{
  "hidden_size": 128,
  "n_experts": 256,
  "normalize_top_k": true,
  "balance_loss": 0.00203,
  "router_noise": 0.1,
  "norm_eps": 1e-05,
  "learning_rate": 0.00979,
  "dataset": "wikipedia_en"
}
Below are experts of layer 2 (counted from 0) of a mixture-of-experts language model. Rows are named router (the router's row for the expert), up (a neuron's input weights, with its number) and show model dimensions 0-127. Each number is 500 + 40 x the weight over its row's rms, rounded and kept within 0 to 999. Numbers have three digits each.
After each expert's rows: "comes after" lists some tokens at least twice as common just before its tokens as in all text. This comes from a sample of Wikipedia text that the model never trained on. Tokens count by the router's weight.

# expert 105
router:543463498535510404539491534480513511517487545525457484499523560569527565483488498490532567485539471485490405502516504472419536483499496495535485421660512419534542457495443524514506594448467493505540517473507472443463464455421487432500519528531536507527502490516513511507493475488544495525485494482535466544531500517494498457523493468463489491459453575568566444527513413511531498577477
up0:475516535487496550406548577490458536508499476524500518533511436477473523538501521469471553541489504501485488419529557570461465451527496519537523498488465465524488517500473472559537403505492549457512512592443488473577497580528490522495521521440410495466433528462479472523499565582511451456518479486445402516510491485541527570421546506465519502527493520526500543478419557470445472489498
up1:533501496530525424539519493543529496487505494443510601503496528538541492525507494495499480492500471445484428523412523470483483464543489505571487469504500520523472443507448489567459446566490503458585502505516470489524457395509506556498488515446540499433504426530555553490474439535505460556467507523443596501451571568461539525519524442491504452430474492535514514551473446561591481515475
up2:556483466494575526574505450487567450545464492478492440453500476437497527494502453484519501513541489523438476479577418520537524489486495502539523494537464448459516521528481472471514499506495486434467449614444567520541505579417467561509511543470464499551519539541498510574469505413504499486542426519514531503482499492565514521517525486453505526447571449586481508491457474496497418461562
up3:500511535528543509462462566442510482480480514564514531435536512473451543460483471432423494548485446483489446417527521558447474515559529443525440462613441431574532497508503529533485534513520541494490517451465470504557531446484452475499530518442537510506541446544545492486549611482495501504535439489518508530523544454550496482562464557461487495529488533537496533504475488521403452472543
up4:453433519485464464451534509541502493497538528575486434502470496561480540454540476493494539546500508524508436450600461466509548543470510483447491556581510477523498497488533581541490465474510410421528502498524499522469597492464503491507481525473501435519603479493511481521452471537504511551428499512486418470491437491549485528490476521580520447547520524498553511485496400493552551514431
up5:550461468487587543492412463444408526482458473403531471508478534512487464467418517469539446468518526426546427474553519513503458465515456533453528448541520537507535572461571501514541430537507516541415501503504523526545533531518521486487535450470515568446480406535441473482489494557516538481551545492515470526522551497523511466471508580487520456537537491508465558548482527491517514495461
up6:555509522468473456504560568503460533470490466475595532617481483444473463489537455410522574525486463556448513579500472503548421538558537494433533489481480459515506559475463482444502506508509443554551473479482472467506501512461501520565556493517457573496453466489518426528522467471471531507528459472471541524504516527604542553476497500530561475510485487439504535441459482521463487527443
comes after: " |", ",", "|", ":", ";", " in"

# expert 9
router:531531517532481452498480489466490532479521499508467474479529546529552571501467527463601482409494500503520532477514481413455526528573505525527506456531484523485602485460498530539487505443527555481470503486553504523462430488451506477568499540599481529569462536479539540469536434563529484496477433475554428506482470447567555475463504438496430528475438517557534434535526480504487436525462
up0:472486487461536549514439480530428465526443446562484476531558532520487461492489523502508484534483509487493536466507431513500431455508486551450467529522529454556494494499479500444382574563554543560535529486449570524492493486517489484473453509570516508550524524460502534525527368466511585432514538497432500548464529487568456521508581476513535498461462485532524456523489473450483556555501
up1:499509481571471496463499508556492497488552445551509547521600541474492496505475446505505469461507495509540539513487500456445541488550506567457428518432523515519515527428510472506519516510476542350490490444488510575482489488479457451511492474593527534549467461494461548505488513573493602530452487489465461499571494478471499548405526542531498465512423502462472535462564480531519449528466
up2:358531461541440478593490447503436445540459546488498461495537526489532532589488487530465487461513445440486537560417504469503486446507536436510522492508530604533466482504539405470479551485536552451508482471525556513464486475515498573504567476532469479555463488540480556465528536519499482483516455512550566499505540546489516499498547504543437517429440507515524494494480513460479505466512
up3:518484487460502461460470432477520533455501524485502435478541558541493550480425476482564456449490544583502509501563472561534539375507443476528514559443519535536487531462512535491547493487503516442538514498520515511513462452458444489482444471477471540460445485506572499457543457445517475524500516572564483479449556482532510525443565467485450591570531505538538453494485543467581461495514
up4:486541462542587485507482520510469494467551515518490564466586478500604510516421505410491460469509524505464579519490526459498490471514478536525505493445457542529588473507495428491478507497575496517506457496565424488556481552543502517554527506506490532528415527484549527459482446471531502421417511470528483516488497491556410442422475490466447503481463485492454527544524483538574515528534
up5:494535558516570498440595482482571479537516565450445502452474518514546514490472488454483483470493559503501478569477476474479416512456455523471510497508466613553463461518525484490482397503513545477480507464525566592559517561449481524490475511549528522521419469474493595519516471509482405447373495489517492446489458509519474509511523485528500541508452523548511510476482493495520497486531
up6:443510494454485472466523484513489519489541543472458456554543520473553516576474506465489528490477512533507484511568537469519517516485504464529490541542462510513562453460493462477452489538545532573517528532450475464516411487535532523494598576480508513446426517580483516445514517548500424557525485519553434440449611484494552419475417426502488493455486530528499474513511450507460490552431
comes after: " S", "S", " the", " C", " A", "-"

# expert 160
router:532485505618544463579563416454561531532504467556451401503492540556525501470536564520521508414492550508446500522514500501470561476497440559485496507553483437459498451433489533523519528438476534487489511523565521507448510445518535437489568473549512499525522491485492545446505503532510444445443438482547505551554512534530468461479541463499467517482480508552546469490562464432530475504489
up0:565469467515451546500501481536461494516498473496551499477472504482445490548544462503505446522526426514473527361500446513506527526536452453445476506495495529490461486536506523457474487513583499556479536474477461512582523433465549507540513490464563464477448456500572526531463419514528489532467597504525483453451486521568505490495385574503537511501577478481553512533509511487475544551575
up1:422468525498522490549466480545462530516499482527494453602543448509547529504527534479527475473538504445491502533525523479491508489523449488493504505493488470531566474516514533491493499547553553530474476461554600512532519489484466532547496466583402426472470517514578398550508475489540497463436441493507410535551504452466476417524479473498485540575491460485600518510508456503437439466531
up2:484498538469502503514516525486386472591489459623523474531513539515438511530570559459467478561527482497496476530457529493524476423507471491541471503500495447472488473527542463471528494466500529497422448563518496478499524454555424442457527537553514577472485458468514485486504508471478460509555524555534516500506495545469473479498621557417468516468481536501476576474555457472505527425471
up3:483574501514517561500551450468537498498441485442537496544440519511499524465521556567465500486503430463464541593538444475479545490514462475496462491555498558414463456481574499523485513503436507427459521507509569466501485460546566544497453535519591491532567491544537486499547447500422507418537499468474549521465428494466490480513542433487495404493524479501528477483441541497547542505511
up4:449472458485628479457544484514518508539495484503497466444581471425477569469512508514521567438510533440557545453460424507534565499483507478525495471461513426438483498494498547470590439504500501497566455519511499558518511521514529527537480484432544522537582482492520538496548481439466498505552498560536573442458504487494475492492508553498413484491521482511509588463481474475497499408495
up5:476512552507551471533527550439494508537527509507515492420506462505466535559496540517496507509472559476472494532520560460439531494445516493424481483529527448439420549516473413484494471530525454593510457473489481486515495538529508475487510449470504585586517500472444566520479469571475480544488459481574500505476657507522502520480459519438503456500522459500426500493548543524469482466426
up6:524490464462511504497506498503487522562529458484544522478489497492517471607516468533443525557484544500470507532503422535542470546471516422557459562466454535546418468454476514518435500552510416450485549552477513518478534461488496534454537573484474515529495473442521420413488474567562548544474465472521525472484535425500512518502479493521376569514579549505532519470449496522536500488505
comes after: ".", "-", ",", ":", " of", " and"

# expert 69
router:531440570532512473536526439493550536513499468516521468455577525476545553490514497456522515419486534503493513579489495470445498504551396504498487418538567517480517523476491537624482537489446512513463509532554516480464418467479583510559578522483516529491455521496509540430529480473520483500492482501480547524498440463560582515480486444478453464463426482496498439512506509450566507536445
up0:550514519513501467493465517507458543556525494532423565521458423466580499581487535456495473524532492521541452505509394442468555543484554501439549531515591482516451506469510494515434526489572526552456439501504488522523480453524474404535495483461511476537481523445520468507566414476510546481436465548441531473469525535469464558567481407505524491539508490518514494530536526433484501494513
up1:579468420509527521530513428528518542555532517536579530591579478445589483472483480505467551429526507513476520560487524516466489509513487450513437510442539503457497488533475515495482547462487493527471522487540474514512483452507496535515468514574556470430469446530416483497436516441494436464468535493460545502482499569577537461466589512467427547514495490451476539512519460480577485478545
up2:501542545601465544481568515473481534457513448515475469561423507539539456541497559452457458529462479471469503532448548509475457519500504450429473517502520497470489533445501481494479454487492555526477518493464466396515517542538499502472491501550504574512455416463518462537424526520547544524490493528463517464527460578543518569484567437448505490475425468525542550543408487499469541568531
up3:520488499464566470426418510460468525513534507469509480479468492476535483449490536496445523483469509510548582553464513534469467522502497464534450519511533434512480499465448473548549509574487411500491512446506456408552496427438522604493389534482502533517525521540475461479543516563449545484551504509532589477517509495401500514503534474533497445504540534526509530553552445515465558521512
up4:520566571506425512530514461467523462561478512528500453452506465469449528526504511493509511416496455476456452463465502510519493481548531488388534547530546491490461461545507466494543436500555468546496489507515526554506441489505551500542448442479551614445440502508517514488562508586469508522551478490506465570473489514516526462558585502442479474462414524515467513584499571474503510459467
up5:508552452535513550546456488494505546497532495519521510505539544493465553506544535433512474544501477453474522527472383543552401456491466475408518533490490499530498487442520558537445535504531520551462477516499519507485414511499513524555495505472461554506431452505510451540465530469468496581474535477508540455518595417456491512538535474492558531487484455471498488501470642485468529532445
up6:453444495445531484524494462514526502537478527436538548530474498499558509499471497494535466551497600498513487448553485494522492565517499530536574577536477490548537496490467455479546467593592489476559475545480491502519452403489509505448525557482485518476500486530487473378537493399452454466541530519489483466484526548495500483505546473400455488486495475505609507487474537481491468539438
comes after: " C", " c", " M", "c", "C", "oc"

# expert 26
router:548531546565502458576503479443537533472465531527457476446541510553503555504553526497557496444486552483494466540538489458449533508528439501537491456575529460489539440475460552561492557466440529437504502486541484499442434413445514448542568543557532528509474518484460544467484473563574465481445480459495483555510466470501534462515474457472489534486479516557541424506580446498538487553463
up0:520514532528469487563473497445498504498419482515473489541460519518507534471493467445526471456535515588487539574524477489455452571559495468520411519544578451480563543453535452461509512520413495502451556563527582466446515464552483512472501538479511544495434487432484449466568497561495500486531483447483489571456551571550525476472542414448497498443449472510543472492525488493500469524479
up1:553515493507476489525517549438506522492521560526466502510489497537507533408462584531502501494476586485459500449539495458358486559510437505561505503502561414477501495474514505451487512528467519444496550540515574530417474467465491491575505500575575517522487490445438468447494472542548461520492463470526547547506517485490520432510571420528449533482514513525466473491544467494480421492493
up2:516495540511463476583532522462482533549469415527481489462432487525459566454499534495528495488505497578461456566554499494504490551506432520478515549544550471508526495482529536544495511473451551491542500550443532495429430531502512463523463500556553480623483600439484532420568496490540475470494514475499472547543509482485513491448574482427421490476504469503480486514506466495571431550486
up3:570499485505538465524446477474513537444516571466441510392477533519550513503451517463519509447465537521505520491441488496472509534473440537528461452588559479506552562410452520579519533483476461429514493532488559512477445503502522477536562485433516531519468566525503539452516525539531507472440499439481467519484523529468499510514493439515457466490437493479500456495557441499539489640468
up4:537520488502514511517477555446595505529532527462483469426600498511569500446548525475532477477511583539565507502568561458464506490522463447486479500512525518462552467421541541519483538462432506477492510501491531500448433517339475494452466545497496504518471503492422500480529553527548476453514474450544414501486540466529523434450521492498517500526469511515510501517478510470519445590515
up5:463471512521487524570509584541476504487494502517479454483545470519497475484417606528448489425479490492437511534494525466508372536561525474490459496519505448516507480366513547458514487486499485570505497466575583522510530525440539469480554545449521531504474497520478403500507505393480513527474499486523567514548466532483448501529566486487492553465512488462497502478471509452487481531552
up6:441503578484422486545449469464457474488517530450571442419553573516476559509493510487549522509479518475480421459472472438540465558504518525560453482545485487581567528493459544513516495518455515483496547529511533487472472535421540501551538540538513535455517468477475562547520476527474523469478499444539521496503440584488490421502477438528465483434484508522492473439444549502423479554443
comes after: "0", "9", "8", "3", "6", "5"

# expert 7
router:562480535524492453521531442411535496508502516497503504501503482542525505483549561523521453483524496465534453553515506478469540543550487481501537431546504500414514459435476568627511499450414577477477447545535522483496460497504463463531529503542498518564560500486505552451491505569553464477461428496553447520548476462514523505539491449453479479501427530565558440490456490458493478592508
up0:587559453501496478522445558493486531503521515527468453594459545546515528581540536395489590503455444471563526441562455530491481448525499569541582498543515456482494544495485466511466507466458493493409450515454498448535536540471545424495500533492433539518494509452449517552464484484525508484440482499528476486475458531464487522514572484533421509510481521456545507523489541481467482532441
up1:455489537465532554464460561494489484433487492521532521476504518498470448529491517489531528515508481586481469494565515501502494546545490474449461541479560534463493484471526560525461517439483507561519429572492542456506502511577491546468506494420525522493526455487508485422518504494468591399544477530450546523550557523466427490582517428514455444480489542410455555504495511399515481516548
up2:593478446529523481522475457463505427555528561495513498536527514497516483491577524539501457495500477440496456396509629486519553438523513517470520565532483484466490509480481509534533560458472522540540450476526435509525411492460501566465564514433529523512528447513507536508487519410498489521396529497511405519515513443512548454508503549462519450525483518479548556455478500464490468494537
up3:509524509533520433463484471494463510599425460448503515519522511519522507505482452452576580542512481502514477495490488448446471461541494509434444492491513546471469419451503414565482551526457558520480549596542483514551489498481467466495509475499500522428520474425493570575565474490472410432493564473448496534521511487539511485536550458490490570538470489577522527513514475467541556482523
up4:442524469485420526447491513477487435554544502521478536503488506485463543526524489513463493487466428426471480490463545477499492577461521494488614435507516575523503492469520507536473552488459474540443561506537553563442507549508422461485488475544469459564536494494526523449577539439492522457581495458492490499465505536532437497553520489538529473426454579523554512439446583496481502509479
up5:550559512465506442513549567463480511493460511472509503533508495521538534482564484480472494534482479522489446541514507562474411524441525509595544451420539506497539514487506402491450567500583492470493598497517515483504453482476440554437563506510495453454458506521559528502559522471502481444591494488564457491537525514483497499503495498484473528511407505461482511384485569459530493472540
up6:495528549487531440484512509487542503485473452524417517504443481553569471429478585466500512542524485487493549534561436511475513474463432487476523491584451451480510493507496478504562493497506542462445491534518554528528529530524441486414465427541517411471530513493418525490529444547563499461501531472456488553472508526474489499511526572440453545527546519455513526461545538447545503541617
comes after: " (", "-", " \"", " the", " a", "/"

# expert 45
router:535484557503486481606487458399519508493512525503477494477591442600552520486513483494570484478519501525497499495508464463479589508564482458562474459504526512481527452496449491565494537515478534475482505493505457441396406526473527477520561577567496491511460514515517553478500519511600445467512466497516521487500504492557524461475482428470491488440504519533478462468544451418559511521456
up0:487554503477489497603524489440521515510463498503581518512572491559505445441510515517507506523487483469482468522434561530513531460564506494512565455554538423541488547480473520520469407562401497511413535523508463440501507432476557525446477435481453517461510567514486476470486557496468500447465545498538495524604512458512444503501435538522487503528531484559501523491565460536510518515431
up1:410471508443498467500540495535504444546562528428538444512579526519523508477486469526532481517457499520525572522483462390550486495524518472535505504459543523563462468512446431514482427508480533555542540544437559535455455545555486554452481556496478450537521511473527466494462461510512503383502476484504524504475520493510592486442557428468470571511553478515444493482482541462550490509518
up2:504502526565521543512524528554531567509503404508460588561495459415510434504492542556479539472523443564501424507529454527505493527490520526520442532444516493477500568485496470525547423526492559488507507492542473427563492440561452524500555517487527419540523494476554497400534508459510512510508424511515493477551491511487544515523484456432453425490447451513532517494466492437519425514502
up3:439450511498472449519482447514504487499559545472544498481566461534526462529533488504492508555500448478418555480573459512587508513495481519579564494509428522547557522510481475495457631542460526414451538445527525536504480583522424480566483565518473500498526440586466482506475529457543507492533480479508508471526530536534462488476494416470499479500477505454498506478493482458525533448419
up4:499523566444432491503533509458472504498417487488477405482423499532475468520560537519474596471475526451553510519570583470493499516543503487448474469505503584518522524506515508457553447508563510502496467506495513526479489474526498435559470466561516510526526565447496537493570535582446470592448498493483417438506481534510462499567455513501436471462503525452525536536449551518511514437472
up5:474514541475353534492543470491507484493548505507420542483491444526559457467478487513515444441503509562519465513524482481484569562506465479476546478505497540455487465473540463479526499445499507558531488502455520479461481577501496502484571468542486493476573531510502474481485476433499455558601520497510410477541579496461543451570462586513502473469485509429452509552473496486534586470462
up6:545520565432580512514522489484469505479474483486473499522457464550506571552513551461486471513512478485459519509610516545514527510494559511457526451497425559517489464465499524515481428517472539455506447492482544515501458583462538526521567499550445547541505444436480540520556524479489444454440499471463517488514554505506496509517522385506452486534529517560411558509429457503433433542528
comes after: " ", "–", "1", " (", ":", "+"

# expert 40
router:516437509569474466515517531403504491522477554500478460480542530624513577483526489507559498471546519476482514542540414435455558504495443491561484434577558493479593475477449510544489562466501500478522522474505479504447420482464489426510488523571532507571496544503439512498485490537529491501496494492516499576516488504502560429465494478429521485439468522506568451491517451502541513554495
up0:470522514456625431556488502472517506510557467535604501544523475487494440506518463433480515540498453466515489439562497501482476453532527493535550477485452498519515486542572440507498533529514547492632525454437498482573504516475487554527505501566463504449478395534599486520475478541519531492445508473441514492474541408499506432481476511512488497454525476525440494524489495485496453485518
up1:520521507618517481495470471530504512511515513490490508528517611487447488437508519531531447514479450459489494465554418531433491479442526459532504414548480490490482469509540442561509533548470526460475562492418489552557487482496523509523459480558547529476537376459517452507521524495448472471447542463558449544544513528520496460536558495489522545544446419484482511491430516470548539532531
up2:523515473476514447502437537495558480457556522562472485483535447475491538479495463438442483495505492503534550496528511565492500539473494564522535453465526492490489523565507415490449566468493506559582600401455456578448455458491465525457436522511545516489472503550513536449449571512540513541542527470522525489490507456562571512433546471555526551468450544492456507505538479428487466465483
up3:491432472441572527558458498531495512557498541531512488573420465476514477553532512550466471533475516491461449548501522512517438478482488497554496559466418450527486480525534609496438478486562526492542448453496572533497538497496443538557545485515492395449433436508514483523496541501550453467486526474541535481498552474527471470582517446539515474542534454452540463453514454513461536453528
up4:588510555557517489556504394453486486523494425524510498503534483520521528514496484459457573480544524585466500526527412523489520526442484550472492559514572458445504509448497436465510513525513459466468459478562496451428469469454542486444531564517522510536508483536421530516468478486461515464543459480475539483527494598529497530575441463459509480505512482479519528540555506598485529453435
up5:518476591564568538560449456462480508551451484528472579512557458541495454409488463509428511521516471482504509529546465501498571574489536511514493486465524484489478471499503502493489473488493476547485520408510503449491500534479499474502503510528469536411399498532482510495467566520383511512502503472447549590530475544529530436450511553472531558560539461517409514500491565466510501516478
up6:446442478511452547462511585494517502492517508426496493409502514533562540517491538476518497470507512521393551528440526468488436474463531512530440548557533516489542487512471527547514549454480501537534536499483484541529486513605487451558440531555596456467421497452549492495436477498433535507465526592534502555474486527483444444519480513441531500469476513479500484548453422491495514526542
comes after: " |", "|", ";", ":", ",", " in"

# expert 99
router:537453524509522436516496437490529517504539534515549468475522476531499611505532508459575547485553484528499502485499448456432550559546457504493494504561473412469530485496464527560492547453528520447514518517510458491457440507512541503521568543488531451491476523404495526476509471570603498519436484487486527549519501551480542460546543478456466524455412464529537431455537444439524455493436
up8:430535532454532525555508488455521545468577586519450494475460538463534514481507496539521470462473501460480456496448443433488539511452423467483470522485536485473456480480581471529433562436578470433495528457429546549516495491477533503509494514473579525501515513506507467565513490556517520534508479495491506506561538496536550457557542530548458492461412487404521539484589515476430497458541
up9:494515452478549551495509370517543553560444472604511509577485518518508470513548502497514521514550535450521459504526446487481569568490519491510508456463459484467551504511549482544497445514556569517493447558495462524559525525499477427575525546570476430540417497488491541467493573489532480511496490410436526465520521460501457461517488542507504474510504485544447453428480506460462451511513
up10:459483482491544522545504489541554444530534568536513487508463512472504532519564529467492546499548481463578440563494506494474513517468477480584471443520414504487449466454511582446449442470495570440506467523522560494504498485467460470505545502487481497551541500464505494510596499488524533483510416480502515514527587453490566538576456474446530542469467477551516497459436438509446426455574
up11:455471562467499563462477617511435504460514535502493467464508545492484515486538463520464500486460569526542469590496506507569417544541479488513438474499578474529476489523490540507487499508517481479524532564500431456523480486453471491480483537555534476409530491561529470490490389437536592549497513527510444440514540447489480516496438439546489535491492466474574492436517560501490498451530
up12:501463495462567487550493490519521487524513583434509507511474447495513540504504428527434544550481575543428530474492523508548442495489454533490564474449534492473503507511498571533476523502535462509510533492425565450509569486544412496509461576471524430445472477499520526485473517465497441450489499555473498466442465500541569551547479476600532509526494497506418494417546470429560487536532
up13:549457441519457498529573531495471500499537500493483453569473501524495537439441495460535584485507519585484420508480439516507520538405438495485538508512531470442462517471566442536491518532415466493450538526503555526507593457538513538440483496535465509422475417519460504452577529428494526475559483512538492524481531539511428492530525524508480498502507518523478516491547423509465567546453
up14:496505494528504465519496483504567486461483554481530469443514482550491555503508506423449636518521488561535507496533468526529504510455537470521485538498512512546531529529478496428488457501459456471529524425576486575456479411460469512444519477474506452535470531464481527414464501490533518522554506532573554415420506465474484519483477596494535495483478484467556480468522541545387497468539
comes after: "6", "3", "4", "7", "5", "0"

# expert 79
router:546531550570501458580502471443539531476461529518449479448544509554501558503542538499558485447484545488492473540540485459451535510526440505530493458576532461485536449481462558560497550467444529439502512483543488487450434413450501447540576533560526529508477515485458544459476466565574455486446476461498491549507465476502525457515467456462487537495467509555538419512576441496541486549467
up0:534491574539471476516480481495558548508544522545491496463576565504521532437516489494500524466519494475476509463501462443489509508465486562526544468570495440523525542423410552461463468453513503413483441551530552538471540515470494477526477531533534488514517550429541514489575531441457535521373481431439496505489469495532553464466570437510434547512462549575524501518509520513459505520468
up1:572442576526489471520514516531496559504448517503483485487529538509511549539515544487490514459470534505490525483556477511477540496522465535474469494480484470565473463429495476557470491439450498546401465544485387457537486497464532536553449545493534495568487473378545515555432584545517462523450501485580443471570468493474509456509492477470466493490447479535492525504514467554521489603466
up2:487480526529481445560508522448512586460509540484502527468456508500491494492534524458567492445524491528431479519549486472434583513563495506497457473532567471483555473429485521537514530462444496459465497511524459484407439488481551437552515504519566520529453512437487512443537469560517468437470433499569481491543459523488520420488477504419453485460455530591584530508557488472508520553473
up3:532468550471469500527454554472518548495468399506498483501526535516514519508474541470470488457442500530519514555486474474473483507607554493458478429577569463469556424494429530592482542463452533506480473512515561481418527523413491498508505505533478503511518478428537524450547449522451531485526447437500448568499475494532524450540560484512463547481458506551477535522500419485490525536418
up4:491426545463492479556472582489496505438513508546522489505513533609564502460450567499510498535478503447478558534580509458484495499602510430498477491540548442482527441452510548577530492505483552526487494528563485520509502460440515494485524501510502505530469511503506415515429494478600466431531465500531560482475523527513533503575493435496496472535449570467549465533498445436455471475466
up5:482480525566514451503515493453565526461493478562476522470571541511480540487509503438489489512521498456504552510532493561481521559533504543559480519534484500539591526445449492557463450467493392553546536455523484442501534497494491436512561539541469529563504575467520508454520484586559475499448507464568460500455423422484477457460459529483449498523503426472508503523401469487531515551466
up6:519511545473514452605533513494541518465470571535488503479568467541457503479504495513538504417546441568418507485539531488435491535543511490565493481582607489455526452503430566498485490490520566475484479470510500504425508469499542422533525542496494549601493478523536460462421515513527532474524526453536495511541491472494522500546518499516465563427485470507545504443510494458478485521402
comes after: " the", "-", " a", " and", ":", "ing"

# expert 17
router:542530543565497461580508473445543528476457525518453479452546513557502557508547529498553491443484551484498475542530485457454534510532441505534485455572532463491536440479465559556502555469443529437497507479549484493445435405456513449539575533559525529514475522486460543461476467560577459476448477459503488554507461473502531458512467457466494541493477514560539427505573438502542492556469
up0:514522480574506551553466463468536580481481512460428447477492482494530565524475512514485517456480554550522510486490474570494468510516492477499430523457529485530620499387383556556497514511486491483504543583483419431389488503497538496486567490511444469558535493472432514531492519494505413549460459425495501487494477539509475489483483514523527504470506551552499508488470517469501473514473
up1:491448578532448467483483458536504572517517520474485470430543527535448529496557482478481512463484491522516514483566464446495535524489430472590448433546460546493495461478532493483526510487491502524490501526506464531423433483458562458600420471521491504522490553487439451515447466540524431482535556503575525495500445519539498492495508474407484571483463479563562532527526447516545519510406
up2:584443507455480529511518521500559551498515508547435503507451471486501558457456572503525497437537513486572520562494534543535536422505508518586474453549555506433536465469441518548523487483479531405484502506457473438410464485480467484501463518454492517539471475471561487546506563485509519521485376514508482524517530497461524389535533501520498567525467489535512488439519510429480494554496
up3:440456526474485470559506473500511508470496522457484480458486497539478581436539552435589521498501502493527486471518453501477538525456524471524512468566473462485535522478511521533530488465418491485580532556499496465481425462520542420437459547558502468564518497467558574498500513593510505539406488483562467597501469424458525481538578451496505514460479488539527525508467456431515468555498
up4:519475497522531510533535502491527522455489453461503495450496512479515541507509457508545490399549537418499470524516502488414538503479476447566481504506555564468485477458458511471487459479504589568534531495493545476394444463502488475525466494506547523594501461492492577480478530516561455493463436458571495506526525489498513430534497488536541584437443501530538447491512471429515492609434
up5:502473456582455442468543556469530525552476495560521473510500543560475522424506491488478532582494465471447472516507558504520470529515453493508500478563496501469497428411472552524486535476460498551446497502574502487428459420490524499465566534444504536505536487506461426513468456501586447495551549514524500473523447516505538488481531521484537564434423476583466547499464401476477471512480
up6:537444528498533523541499518522497526514446520517539465510564501516535526515537551500560465463572465475504503497543514491406489557551489503533551459423521470493533511409462515506506525464460549472517461495531462437522513496504504467438581494538476473610454489428531506401548480491575445427476476453498468479561478516555488530511492438465519481523425501491561498467458510437477474593511
comes after: ",", " and", ".", "s", " c", "ly"

# expert 201
router:551480537542479469575545475449530589538468494480411485509538510545507516470446546494498550430464540507482470509527439499483499506511484498503509481554473411486531437472524527523473519484476553529480499503569496514443489443468528455544585529527500523534477509502453561447463463561491460458461434450526447541571525526543463422518561435459516538496475523620504441480557492473506477539480
up0:492516520517479530494501530493444543568520464495433529527460557467546548558516518497500524489456487578477487505495508522442487472449521502449473507473431495480465475535496435563483449529526515433478497505482510461524489513504479501508553538555511484506518649545531573430487498478475583500447452484490446485494474432591629523467386492490473547528488457493502540484518538519478552505479
up1:456481514448470463459617475485588511521465522466526463493571491494491523486463554572565423511509544492514581522549441503503534473481450454533483506477534475452497477526537524459515422568468488507468569482488570469548528520520448502508531495515449496497422483483496419489493504515509494450519483495568595464445512504486461512464425419525540463584473519495525536523474540522465524454556
up2:434518459487406448516464501581476518478505575544486464475620598544494483502507514438506518531503559556508507483477488536523420497552529564524502491512431489601489451511463556499489495459563438563517514521537482507491547494564450488503532499573461510433465528491513482484542480443481485532494515475553469510503530485446427535527432471536470549419503476472459477463473483530501537518487
up3:516504456427480562481504502503514550561497497474513588487514484525444506525455605512439502530468433432496546480504470496498492525476482500496460544492530485528535445551502505532476421460516515544459513467451569514452506488607511495550437471516495465500508552517526477524443515559545471413441407422502551552560555478510476503419479472468533510548549522490516448467537497524504579518515
up4:486461557532541528483424556490514465515462481509494517511480533459457534443432481519490493406480518570490530478545435527543487495555501481552487459466467562578490548470520517493517478563581509527542464515504580491546465522479554443529497485461537513514492571505547461528544490473444542494434539552483408457529549511489447512433550450484478433409470508536477510519486503460484568439451
up5:490439486509479478470568440529489467499501428523557511545477462528500538550488467524458461535525511489476486494504490460464481478504467501534491568515492519448506473549586523510607443560484523453409481502483545487586541514560481473520408460511503434489526511451590507489519456473524469440545473475467470510543494509439540528644524480517536503483494567499491502460442443465540518533450
up6:482529514486503437476500533488368541532524537496514548543493500474485478532516460503509561520484432417497478445564497482518443474474557484478521460511516479493491542497514448441513489571516461516551526541499450467550537466431498558581514468546518534516573500539465533499564538573467414449505528408546531498504534535521479511506509553489537458525471550445452414517471497433442467459480
comes after: "-", " the", ".", ",", " of", ":"

# expert 174
router:531485512570461408514526461463506505541488551498443472483509514600522572487498520494532492467533531505481457537536448468439566498488460488528519415561593476522550487481454485573514572473491517503529538482477471513475448513462502432519497515538528534575498535496432595500511458514546452509489507475509429522537495483488522448485461500454508478418479529512533437476553424505537490614480
up0:466496602547548540548486463463518516475491491528494520472468425505548440494513503542562532538463534473551370484478515591453506535482488551450488483516516476486512584551535496561543446504459489501469476408493391491543481509478493493518467453586479483417502510516478442552474538482445531467463527444515561522526494521463488421575483553489518474507545511517524534502493543521489469493492
up1:546497500486448418543605475463530547506582507524537520540451416453511498455430496507478513441517481483547494495569466482475498434460518542586454474525445490502498488503499571575421503588503522496495526495478525553471495470481536489534441520442458500508445506472495433588442507570494495439524463452516546518474549464503560523507546552514510495494529474448482539521496527540412501497515
up2:509536453473520549480480548497460503488499494494494564503520506476505560447453540497527495539528526534480485448481548517495561550452489483492410504517478468465488488465486419449491356502544511462505504486530585478471470490539469492470569493480499588505491571488522441445496546509495507475565522471517494500486536520547539575419429523531545484454488575457498582488521516486528575509390
up3:500482517537462447494428437554465524516576526519457473508551507484558505434492508508475519566409487589452509534520529487544466558560520499534457515452488532545536440505527541438534511442488508514573464505475536546482474515555484487494491484494533491459545483472495491511553517535416509473478550492482406523551489540541405444493491536493524495496452526386433499500451459597500472499505
up4:533504517550525500438502514522526514512520484464483494503524454486452524413511566438451441576492524496452465481516546571487508458482494519457521481505467462501577525524508554563583494500466509535625468524503492461489528494507440522544524466518463408482473540490577538455441507447518457493470520494510512471541579431466470503572375554463551490462502518485523511532482441511479474541544
up5:465531439451532476546434418547507525524501461544483505533487424534528448518522466482480504583506452439541456482499546563580414499531498466493568556449487483561512517515554524461426512512541488454532447538493485493474585495501495528533466513469465514446496493495440565449455549513448504518533434473479530493524532478436425474538475515541622546507511539513496492465510463471505510503566
up6:518497486491493460478455517493468456521500540490387518548492485504549470508481465515467575506479463454530531479593455545538513492532451478504530451494514516499496552472547482547507432542468552509462549529472442496510530506490514563422632522499494567466514462536412546433526391505553512534484565525471533411459489545458488509525445489507435527547496494536501541503500506430527531465491
comes after: " |", "|", ",", " in", ":", ";"